{
  "n_layer": 10,
  "d_model": 384,
  "d_shared_expert": 0,
  "rope_base": 70500.0,
  "attn_scale": 0.102,
  "init": "uniform",
  "init_std_qkv": 0.0342,
  "lr": 0.00393,
  "beta2": 0.95
}
Below are experts of layer 5 (counted from 0) of a mixture-of-experts language model. Rows are named router (the router's row for the expert) and show model dimensions 256-383. Each number is 500 + 40 x the weight over its row's rms, rounded and kept within 0 to 999. Numbers have three digits each.
Before each expert's rows: "mostly gets" lists some tokens that are sent to it at least half of the time. This comes from a sample of Wikipedia text that the model never trained on.

# expert 11
mostly gets: "|", "=", "-", " •", " Interactive"
router:547641513534532531493456577432528460508500425517532534465526486490551474545533520453490535526513504474559570500474537491512507533472438459500478416446494496504506497475483443552510458444444513503486494490546566533616544497460563499514533540504503484534535431583495581546501525513513515511427529566487469536460556498498462430475468475481519582475446493500478448492528474568500527549529

# expert 57
mostly gets: " ==", " ===", "\n"
router:564529425509563541483544426497453458538516482542474481540493464556515491516491470461535552484479440442549572499447485509463506519510528469530504477469536480471433483519435486491502526517490474480487455474554572449550495493539505466464486537495532503514542506490487448459499497533496426566440492527483471485480504538449526490491560456505449488531455531528533482426485483534532491497489

# expert 46
mostly gets: " among", " of", " by", " Of", "from", " from"
router:591576497526529456467545486485474430540618496486476481470452503508510462498524459436553482488483419490542519512490437491468519507519530447480474411463517487485479555519481369492542561462512496488489472512562481504437435508463463565412522455488554481534477396509456520546560529468474585555480537473446501484419528496526476503522506525426566527462501532523502500465558589433488445475458

# expert 44
mostly gets: "idae", "ensis", "aceae", " Animali", "aria", "atus"
router:500504496555530530575484543465527490540460452537511458474482515473549509435414438545498502549473510472517453479452575503443424522504496558445475534470501544517460445589448405483507517517508422492544513541443522520523499501485512441500539520532465518517545461566532457472507456463543437552489495496508464454551520450513579512461481461486528481517504502548447474527492433466530531556512

# expert 54
mostly gets: " c", " b", "″", " km", " m", "°"
router:429440487466492432485445545542546551447569499440478452497497481484521505542496473547494555523488442441420537561414439489494422524481524466522496543558475505563514452477484544462498428518562465556539552498452513480542482445565557422549482529515491550436485468469503497536481501516545442491580526511479448537476501526457566530482446492533476491490516464434552572552495552530453535546548

# expert 39
mostly gets: " and", " or", " &"
router:545549525534574559474516408496467545579453561520499534566529489442470418464471536450491514539516570498593547454480492473456542460601539463553524547451488462433511471572421561520462557501519422445551487530436514540491476463490438443513477462495505526492441593466529558529498480508474546480509557538507583543524490493498563529492510521446495477459472519496508450490527510520520502495513

# expert 70
mostly gets: "\",", "),", ","
router:570535545522554437520552469539445467576482497520478550493486464524523435481463470513511433524506567569560569484496469500485513469532533492518494568484495432453557436567468529526550513511475478469565470464487521487526465475474494465473486531500515563513404462487503571547501495483497561476484493450462499505541526487478504507499533532502432499511487487525537470417500533481526503508490

# expert 30
mostly gets: " well", " played", " served", " born", " years", " located"
router:446495506500453579518447463457579499444489416479415501534480447547524465477499439545520550438458579512429534556494530511474543524509528519458523505537479534519467559472532522526475480439490502490476458490532537477477507536522534564484486418510505580536492522452493454452476448471516566528516513455568525549457504413500455518493554489471457470594536546550525488456469545523535497458507

# expert 41
mostly gets: " who", " that", " they", " which", " would", " when"
router:557558487562468538448519417550424520594461555518475470538468452563467487496475551525494514462500533487423520521526498499486509459549550561537556473507534509444503569499524497505544494477484460536433468481425493549540556491561451501388511487517496535501453487481537453540511474493540582557455514531527513472502488483511477486480566532500531434483473512504526480527489424568503504456534

# expert 88
mostly gets: "fri", "tri", "ri", "ci", "vi", "dr"
router:462461446512472428533482506536490528457463483448487517485418435542502422534447434454578512472479579574483476464586447521466465476463463575478483486446504532571537481514465481428530496547470423550492498500516474517566376489464536399500484530504567486525493438531471503500525492534550484520511461506574518554516552512468519545456458518544564457471520520442503542481512461472513537597512

# expert 31
mostly gets: " first", " all", " more", " this", " most", " second"
router:420538512486465508497503498403523509459431483416507473466478444544543514463536495496507564420483568486561462472488556511518460438466509468515484435534516556507552557494536495493520458505412539523574475500566520537537521490546558504447497423525516522503472535450467476425493519487501460502452482523561513454453512475538497527509482494464475524477548519525501538542476478556374467438509

# expert 60
mostly gets: "na", "ya", "ara", "dha", "ina", "ka"
router:514474465564500525518456526509534509522442439415517551450476493464512532458494529423599476540587523591426435528570550504489513541517492452453573570547522482559468503501463402476501458549438434510507454526508485504567492432568508526426480528497493448549509466526483510500460472516457539510548438512525501470510479495553475481460480494541523455477539516458475482516529487485466512587494

# expert 12
mostly gets: "°", "%", "″", "′", " km", " ft"
router:502452517536557550502530529508536514466574545518470525569499473489484487429489540514536452538483478424524531550455466476456456464457515432535545473538535506540544546520530529564531441477565523424432580485440545536534464472528437439562498566490475445448481500430483494478490537512511457483559568475417518543431532524405520518517476505412454568515517529469490556489542591586530533559442

# expert 72
mostly gets: " ENG", " BRA", " Texas", " GER", " ITA", " FRA"
router:436519533495452484488542531520490508463579540536559441456522511494529528542539525613510437572461473495457557500451511485464484553549517506508454512506467563547530545541479478499490542465478550428503445480590532501440479518480463503482475485531478458498539553438486524541464469479527470491575514564463435469525462484549558513450440494597511571533473451521447531523515467548555545537479

# expert 7
mostly gets: " film", " It", " album", " Film", " version", " music"
router:489522472467487533535540563499427432480503532551446515461499546510509508473455553432453560462534445532577508513519535480477508436469519529516507496538436566537493525530506514536516494445563528467471462495523490491444486518572552581484498431476471516511503513523512493533486505608460536502532431522485470492512531464569490517491569483505521492556515515524527510480461516556508501507538

# expert 14
mostly gets: ");", "]}", "\")"
router:518558556545521445458537462499490507458547533509530510470537549494478458428507465517511451522426528471438494491484496475467528548573567456483525561512488459446552466551488562492526534422571516491469494439468518543491446505454424467554496581499472518494552515483536562488453498524575566449564519489511444518538476551520533505489451496594478525487471534546510463501465516501516524478496

# expert 6
mostly gets: " World", " war", " pro", " water", " Air", " world"
router:458493479508489488434555538488492561464555534545462536494492477459515517467523484476531552513536433571485500510435444499474457485507433499467499527534444543607409517462519481485423538468515525476470430506467489461461531535510500544522520456431447518517435510465511459513450535493501482473530547495505444527444490547489566453537465474484532510570560432513477521498524548502403525491504

# expert 58
mostly gets: " for", " with", " about", " against", " over", " around"
router:597556481501501406505500454512473489554557558427419450469477598484519464487520474484495446440489519485543513525479473494534461513544538535493489458459498523406451603477504475478478580474539496497454503452599437502464447510547479546477489550485516504510529490549508537587541428515557571471428504483476478514458478474515519500521511525439500461479486489467513507535528554433542439493512

# expert 95
mostly gets: "'", " dis", "’", " “", " \"", " Dis"
router:550512553538487483446483478535481506555458452513504446529501562470516496443546481565471455494541481503545441530459553505545493524499453480479486472502539517527539473462573534500484483480573519481491496441481456453468560493581518460552465553515481447546551468442506486498535471454532498488478529552473501493540432519547514554500505523522453489489511431520528507493506533428485490544499

# expert 91
mostly gets: "---|---|---|---|", "|---|---|---|", "|---|---|", "|---|", "·"
router:541469501567488534508466546510562481467538432502474499532502524485522497426460551477513496544444555522507491512498459473491553497574523468530502513522506530558493507536521540516526465577565525495503487455488514541566471568455459456544545529535470548532411545529493439538481544495489526520440492444440448549534547560441478572450477474506470508540471510520513450418469450502539503486469

# expert 47
mostly gets: " no", "No", "On", "In", " none", "There"
router:442478508429479449431498510530450547544466590460531463517533512527462516527498549520527533388500496480497499509514430492527544465468522454528497544565517474409508533524490489464494412441484528512591511503524475510550503526548489420496489455507444462511518426462530555524517526479456447472525520497555468436488511479427566492488493551514472521455471540465548419542481426562489523453517

# expert 92
mostly gets: " p", " art", " Succeed", " guitar", "final", " Position"
router:513500496500494500492492529560467505491529500488401533512488457470538484483537541467502448504435426428560477519488500504509554489484493489516488433544486521588483516468535564579426473522510505501461509463524500432488457565526563551561512493517478466463466498436437460495494533511493522496529525506467448462431524508489467530469488442493439492535427465540511590454490551528492463512488

# expert 61
mostly gets: " \"", " de", " un", " De", " con", " di"
router:572606466500462432412521476415473509584548499537464468519515486491508522528508433497500473503549533468555478552560497468495487439501491504483487543531569489542499482499471486483500520426520527506437507526490449467500542433524478453495495492513474592523552465493492555497508505538529466532540515503533487511527456488571460502535488496607518511575558402530506520518488497472516458533435

# expert 90
mostly gets: "bb", "pp", "chester", "ssel", "mber", "ñ"
router:461448529519500542511516476499494505526455532491506504480446516491495519552483504499512460480493566507572465447551565575512470566466423465462565454552512470424534552452492482503484472567476507531521453474490456455474474484449426574463515585504492493475475523537462463545511548480495462483472461450477516491534520470502446473495492518487524575543459418508502506458501439439472480489528

# expert 4
mostly gets: "ical", "ative", "ious", "ial", "ological", "tive"
router:513489479490483488532471452478524509450472475478499509512460551514441483436503521495459488425487543487573441440477484534529486553514527460521510477556492549416488460542475448500481500512546502521534531467512568478456535486467507497504506578470506409383524467583525455430474558441554436472464461541497552486483472511474531527535505525457490509491503502487512503477473532498495531457549

# expert 3
mostly gets: " National", " American", " British", " English", " local", " Royal"
router:435526503530456529518538467532556500444483507499444578482530525486444520462531530542507439491455532499580492446482479501497504484490454438548459499517438483499474453482444556522492519428444533518504517462625547449433538517502488586468506545495515434505420509483447466412451559488478467479535545515476570585408463494539504515460434529499558486451461487500518581490542508550402491433486

# expert 51
mostly gets: " century", "century", "present", " centuries"
router:549487493523500510564467445520551526463462496516533464531461415493509493473425570530503522489430452532436582534548559470470523455451464462475529478471439449478537444530515538554541532449515559496523473473515474560501469447439456576424474510435499542434526497494479497537482541488461512448519502458500466559497547498493549528497592517542437514469552532532516541545524542471428525520459

# expert 9
mostly gets: " You", " God", " Who", " I", " Good", " Your"
router:497479447488462551446502507480415480530512567511487579589534491516498517500526531492468514534532501537474528515473486466559543464527505539486495473467517513468506483458580509439550568524555526492496493550568487505506520560503565560530502441433455513529528576466545515494476485541483464532533542553516460431458529390558434480505457538501576525495543461499494475530472480460490488448575

# expert 16
mostly gets: " a", " an", " several", " any", " another", " one"
router:449573496530526553539534479427518535516439505415504555557474460509474522479525499490531464436521556486491513456482527501593523440516528492519501512527550487471500489551519460474515467516422540467477517552565492490535416542532514509479502472520528441551514455480506516428558502600506496526537540542521580499412503424479461506510479461510523523463527440493503497549482410559425500494472

# expert 84
mostly gets: "\".", ").", ".\"", "."
router:495552536509563515529493451509511541568569480482526519531529453582532526516507517539521544502570427481545553545513527481490480549456515459508471461559516442459510484534450528494528590535548459522486481515452502493532503443534457471439486520529459448452515455572535486505487531461504547524496464476503561531498506493472528425473497469510449559464525492491500510431517543470485486500524

# expert 65
mostly gets: " eight", " six", " seven", " nine", " five", " ten"
router:552477509460500544573512513476444506492502511471448496538526569505478499514489514496497513420547463517456511458495455505473553482487431474519506532534488561549440449543517545536447447490453520478464463492529463548566439570433465467544478446479516510500498530558468454539559461520510453477492451508478575456525525516511523550483576519520431580500538554489500457481498492423509494495543

# expert 34
mostly gets: " United", " States", " York", " England", " France", " London"
router:468468450550483465561518509502566530464498519529509510419541489506531530462498529561465454503476472552423540479456459463439482559472457448456459540535424540534441531544510496525527504455594495420511518543577565495477539482523429561491474540528489522530465536514474489442483501518444462475560494496459494523415450530512576446506448533511475553489516526535395507502585553517457501505515

# expert 10
mostly gets: " when", " As", " became", " where", " called", " because"
router:550562478497499530520480472446400450570426498478455553515519558490487532476475450547490436478508506502418544550461517496551517459512543554392557518526568488432490547482440534572529463519553545490472511520478464514462464506475522488500477496496514466517534532521525472577568479518489552506555373502499484472559440489476483531527532497496423480518468506495446500561500439418507464486490

# expert 81
mostly gets: "conf", "exp", "circ", "colon", "foot", "fl"
router:465500476452512451538558526566578531528477478488492470513524479469507516580529466435497434453469542425478567459539435491523532416457453475477501464477527542496526424473584506509443460493521474482442499527479460491490548510524574490516594494498503550448501511518548574417576424488547531537512552417479576501539532414398529574493472424483524480496471551486492541511487448531497526561456

# expert 15
mostly gets: "sburg", "stein", "ville", "ford", "feld", "enko"
router:501508512486534578547453403454565501517498485497537477495527475515501526512486525546486541548489570570465453431491538518576480505517511515499463471474518516520498559499499470462501592539499503554530475556474612543476468516397468519428498468546527455485443454487523437512466404495479492583495434523477505500502421500538532467510502539530529446566527440428456491566517475481559418531482

# expert 59
mostly gets: "il", "ink", "aught", "ight", "wel", "lat"
router:462469499464523490528437485445493511505491566460501505464490528504478524539542504465454500460534543436562488425552507545481486520459468521437546496505484499455560474437499482506491477486516482463574450506495473462510534451401536492441479445457529457492564442579526480574526452490513495534468444462506534486518534505477480504517514435509522448489533489537476517533430447439482498554508

# expert 43
mostly gets: "de", "ade", "ze", "tte", "une", "ye"
router:467481524494531494463484459452484517604551470522518548496547516471531518512417525470484463555606485466472532463511581545506499540535435484489533492503424470479492525497492511469491469521420537518517457481486479490455553503438503526504539444513510565492562476545495484426456483460503458596535483420475465511494488494428505491482518528486563468487468581526472492545424449488427513452463

# expert 28
mostly gets: " in", " during", " under", " at", " on", " through"
router:562576532504544533435545428454463469531577444503528480476413520472521494494534443460485517447458468493530515530546434546479508496510528560465537436469526469494510544466559407469441545417495500538469511531579457475493479457423477463474488493485582576517472420457511543578463474491492559499472515508515516539433573535413442477556545499453458487480528446491493444460555577468507497485510

# expert 24
mostly gets: "ku", "kh", "tsu", "ik", "ï", "ji"
router:492473538441503547466448476448576499554442499524535443496452450493513516530543502486499448528603490576481511499544516501563452567502462485518567488538523446547511502522505433486495428535491430540523560469498458447477472460422495543451526435519501458530516515548498464489580424544450542536478452520472520517538488526517459480481469483566548472461550437522477459453452471481468449565513

# expert 75
mostly gets: " re", " Re", "Re", " co", " de", " Pre"
router:454524533416506465455489439507508467562536484509547493559534487492539466568492464543504423536542391513474478579513483486583582483513453556483458439455514507570525462457501446497506547529456498544500531528478522429466522545524457523501561478483482500542562499487530522461482505470515458524497499528538474535548530515551456430500511478537519501528508457500527484573518538532485489428516

# expert 82
mostly gets: "O", "E", "I", " U", "Ju", "Me"
router:483469465463477444466575511548510535552574521453441495524531459451468487538463533485496485516572430469460551503476407489501494463524481527500500505470454459566451489511549463498531494485536477491507547549495485470562549580552554502492496451468466448465519501487544522539517482475462479555548532469530447464508509539456512485526432522474591498456497500475494486526546495488458518476489

# expert 56
mostly gets: " water", " tree", " engine", " wall", " tower", "bird"
router:484479503470546426539492552477423536478491444471465469423534523501535478442483505553478509554481495496541507413453568500560516481538540494510503555521468557501473506513374525468400505504494520520457476448462513513521503462479529578574518458530503537512549536537487532474467451498581465446550521523482441464492413513528578524476545462485512500551527462507512540537431575474473501548520

# expert 71
mostly gets: "lo", "ro", "gro", "co", "do", "erie"
router:467460440466490549526536468507500555517461460523535489460478488524486470501461494427451580546595490491555468471521557550472530480505433581442519500506488479526492584531426503461486493508428480513578483440473502508567561484533528514486510461500525424486545515518543534512495520497524559516431476476542497445521533552426554449509504489428475459469501465538501479536438449456400489429503

# expert 21
mostly gets: "tory", "mic", "matic", "ean"
router:447501546517483501527475408448553483478498456555532522520429491479460508463484448527465521538474477504558453457457590541485424478481538489483488491511551518477482563513517430484479505536474454529536540543449555478457445443471502549489467535458549508435521549607539436447532464463523518467447439450511588503503469474511569471505489502526508443453509441491490503465499493508434388477508

# expert 67
mostly gets: " FW", " Mount", " Captain", "Baby", " Nominated", " Delta"
router:468484502490473469436487573533404543503543568561520541473547569513516529514545495548524465582497437423554507506497532460489502552521442544520464509504490536541537501493463483514514566482503540436464490516500524448416485548456535549530506444503447448539549562429510558504464534526500443483561535559510411433514559446558544520472476514545538509554491429466465482515506581569536517473427

# expert 79
mostly gets: " (", "(", " [", "–", "^{(", " (#"
router:546522543557493455457532465544543511534588479449499492491410512485443449538464506477488425462607497482485536548483561486455472549478535520550499472487525501467531452467526530450525457551548525565469548434507589499469470509518493457519469528515465564486554465540453531494491397499481440592515555503485494523435524502508519438506555516558557520478538466484539455542510591567535514467483

# expert 68
mostly gets: ")", " ===", "]", "\")", "})", "\""
router:536499529576508466537510478472418499444500551456530452484511531554512451449496498480495526490471443536456530516461508472456476494492523496496553558541481425543528421572509521605487481466590574416524514463448547548505424550471471511516467581524536523541515468567465492429477481483528515491556458510474490475544466526502553509506529526569513491556547551501491474468451498471509539515545

# expert 22
mostly gets: " his", " her", " their", " its", " His", " local"
router:438555555562490552568564405546526501473444453503526511531513546481407516452535499504463434457483561591519496465487505495530501515503494510588486460541496519449490492515505515612555489436528508473479558487589476505506471538477536514507516519461484418506447533478467475435504542431460456462469573526544514512396504445517471535520537497447457546443528507512493536495485441579468503481492

# expert 20
mostly gets: " John", " George", " David", " William", " Paul", " Robert"
router:522520503502487526534509535462569521573465585522544543458487537512485529472532493528535424574466520471578477493525490467553527544527456546519476575494487531534513525462447410484533570481509497496537497521488525517482465508474463571399481449533471498504548498471490451614478456503481540562514436533463469468515432410549569466484493527496511549485477482561439477405527476488508429464510

# expert 53
mostly gets: "ations", "ists", " issues", " books", " parents", " areas"
router:570468437535491567574540539490485489444475463528464468448485472511520505489454549421544459451431504481415483506518521528496468448553518519444497553476456500510465434479552502474499527531479544431498510558454495506489544490557530452502589458525517536434441588486484530425519486533456514461502529519481564509522464472486553553524486403479421509573479537520457445442505524544561529566516

# expert 17
mostly gets: " June", " November", " January", " December", " April", " September"
router:418413503487522476496538521576499515472599553571487553541524478457522547529509544513472493497445466457480572462534470473515446575519535569476531554462499455533462478527511499545500450476568504519514520476511554507512518426556443444528489495504503521444478510482510515451489501537463498548545488509489450460426568496452447449533473424501514534485491496498524525466524566494500507550570

# expert 23
mostly gets: "itu", "plic", "min", "ect", "cre", "sp"
router:489447483446495514481470553481528493469459546466515456475404465544460491525412452478527581464454555474572463423528471597495500503488441527478559476507470492433446514528453533455434496560461466540553475497483462494467451475438526451538521571511567551453479498501446478474511566516598492504436495453548561483509472524495489471488468525524440470453476492428538544524441488475473522549540

# expert 37
mostly gets: " ex", " San", " Ex", " man", " vi", " bi"
router:460494545464484463464565479497461537517476398548518464507558553462500502546480459538515495514549482535484584537462475467497530406489483531451492457512514553463467480538518482627516463510552526523471535522508495456435489505541554474542479495518488556490494450461471534544494534485523442459549522519569446522483515468460475483483435486492463590552564463564478537488466503486534533470526

# expert 52
mostly gets: " used", " found", " made", " released", " received", " played"
router:549524463495488485513529513471528511502567527514432454485487525505508504491520481526507489445474570449439480515523567557501555533566500491420525526482480559413527505444559530484539501467506461416453560450574481502452552505513563536487496488481529546452501476540519461494517488552516530461490520512499524528466445471452416542550568485451441503570424564448503552476456550468540443486519

# expert 80
mostly gets: " comp", " report", " interest", " view", " contract", " order"
router:508449543555492448507510555551500531466457541545401459496490555504513500527448531456532499406464571498580446507530471546528503465472470501493495491509528502415486532518425554495526463492494526486445466468546479509484467541565538561538499539467522553520500528547414472518483482488468492448540501462486456526480502511523497495538520537445463516620539495498513553473457537443530485582508

# expert 89
mostly gets: "–", "/", "&", "−"
router:503480515571520460431518443461504436542591512502491490459467453451535397559524508510527557533606470495577495540472468485465456446531455470510497482454498416555516478456493523457477572489485469461563517581435512547593538408520471467505445569516514466510487547443482510476565506527483453459503514514445557562468510519479422514493516522487546485521506403518508500541469554537485505514530

# expert 78
mostly gets: " Candidate", " Total", " ±%", " DF", " Turnout", " Position"
router:437535435501494478495512494515540503415504483521436545534514500538471528585531552491534527524462478441473534479427462469462516582465516511546459424555444532587495555462523531570417463423540541463536507487535547450522552566526511548560478447498446464495495473455421518481459519543484437460517440560546466458464555524500528507487450405490448449503413485457448475459501560537526486492450

# expert 19
mostly gets: "nes", "tis", "ines", "ts", "с", "les"
router:518494443564494532573539529494524488521467448516526532450527448456504523516510527423534431509442501551405487484514551491507472506519450494478525515482454505541533441453569441469510546555509507460523486535472472499463575525445430542449547436517482496441438577484517517447516452552427514518548510527464564531550466496481506534507485435493435528579447493504402447421562443512547493534482

# expert 0
mostly gets: " St", " Co", " Jr", " Sch", " Mr", " Dr"
router:500478484458494468430526509538455523525523496412544475533536529507506483612498433559501455524438406457466471520488473476578569510534459516532473527417513439500509436453571510468529541540479493551571514568497519538492524537552497550465532478477465474540471578447512566534552505471523461528537479519511412504453507473526475440476466551494494595518458477460520540451528582500486463460571

# expert 35
mostly gets: "\".", ".\"", ").", "!", "?", "."
router:536576515466549491491498517511418572589543510527510527481519506583541540519520502549532494516505427503494487555576528479504494479481514470518532523556497423439521456537438524468454551525523496480458431497438436474528525470469460429484454493529456469459529453540557496475477511472517570496442436503515498523492507506492515453482551468560431505484521502473484437408490542442482516485546

# expert 33
mostly gets: ":", "):", " Synonyms", " ISBN", "born", " Born"
router:498490521555482434485460525551473436480528422550519534500551555534496524442500508459483532555483451473543499536471474510475464487473528506426485539503500436473497506448466537539553473453549498475487521501606522557484536485447441479490480563510475445477445473521504577529463527518486589477467542486436522524517561519487452431562523493518474532542491543515530574553502507544541515501540

# expert 50
mostly gets: " he", " has", " she", " had", " they", " have"
router:505571547550499541546455443473532518489499507471493518484500462582485463485437523566490545496496548541427539462576513521515468471491516499540476486515522447534540521487574453544535438474440498528480485529490481506559492577521451541555521492485535494531445546474531450546532456486526567508493497502590522458528507390513435491552562543509521463437487476437524467571463446579520519469482

# expert 1
mostly gets: "CP", "DP", "PL", "SC", "SS", "TE"
router:513442471449481444546468537572438488530560571468441547442510515495531519525503542467495491469488484451436472539458432479522470534553454495444533544485416400553447462546476549461506526536452551507562553579469472528470537490548456462464465524507472442509486513507540478563488532596470446467507442535480483438528543486491426463510455526570533499449492549455442465474511513466435522526568

# expert 74
mostly gets: "ง", "ː", "ย", "น", "ω"
router:434485581495458405444472508487481528477549560525551473472504519524485495457537493596530482561482468468453480449478544501482519508542526493503520541413495520546566475574493539462515570473532550476500476439488522513435511482490458519543476563501490538506549488451510577468503463482566455477557518519495477466542441521594544495484426442594447503475498472533484515561455519513481514496499

# expert 77
mostly gets: " are", " is", " was", " were", "See", " ="
router:451578558559530480479399502465518447523530542419492535496545508584510433471449532540501403499445491498465515477539531473482467471459540477541513437538556570558553512514480443589542473472446563455547451508562541427450432567548452521535503506524473461537435455464478521567513492468482560508519485433524489479477500408516445501496522505558527533463467527473523491533485442542543490506469

# expert 69
mostly gets: "án", "tz", "z", "ić", "ín", "ž"
router:466452511466492516451491490480507500466497422500545528440537454469445498473449475531455544564485565542436481486534501507487490519594452538524535487467525552560540522528412507483505553533446503520527538558466509513485468546485459427497533512530536436521487477487489453545480465556518492579446450543519502466536450572480505428518492491497469440515459425532494388532505499490395428483453

# expert 18
mostly gets: " software", " Records", " Stadium", " Studios", " Corporation", " Squadron"
router:521446558544493461542473547536449483464589559528464496484560590500545478442454472500473515527464419478438493461443463489494483473579544510494543524503448533489451478576431570498508531533494550448459487470471562512453402474543537525560541562480473481505475506501513545528475489503569441438509477513471467488543460491498499428478461528565491525551556553486522527465446547542528554534509

# expert 66
mostly gets: " family", " town", " city", " father", " village", " children"
router:578492462542507512557528556545451527455496523536393473480516514585506483478456493416489476486492403463568507503525470478513485498499514497519511516545537520531470532469420491590422496445477508441488489521468503510491495546555503559496574429464514507501503513503419497499502506518482505434472505444579502516392479521526522538520591472443437528550526548454535552464464571558519524533460

# expert 73
mostly gets: " government", " Army", " president", " politician", " law", " Congress"
router:536449556565516460556541530562462408453525529558420518494512531516434490463441464453493450489481416462519452460465450510498516531568507495558487520475471482492441470526491520527508544543492563451493545509461614497470485495504552567482534525436489530527502505537438463456507528462488528455528495456473504514409438556523546434529507543464506567542525555523487527452528568533455520499506

# expert 42
mostly gets: " the", " The", "The", "==="
router:571575491534519538497489572464574447571454431496528494550477487506455515466539520469468521469528487502527523495510521491513550464542522504470491539457523487434445552549521459446513509486497476438570472573476491486463529577454456452472488461520545434537429538448524545445524512574502549520436533508546457526518466415518480509566557500443476565455492476426426469520489451524414505531463

# expert 62
mostly gets: " Har", " Bur", " Lu", " Han", " Gar", " Mer"
router:469499526490470536453515510534491492500451488490525538456546484472414509596521473521499439520517603463527534543516435474581550550526513556455462494502475546487495496456502450507556480509573481495497486552577493447477499475481525548499477449508468512458502569462491523570514531504486474568547475488576465432450448457495467527503441567545570550489517412515514500501534474480501489459517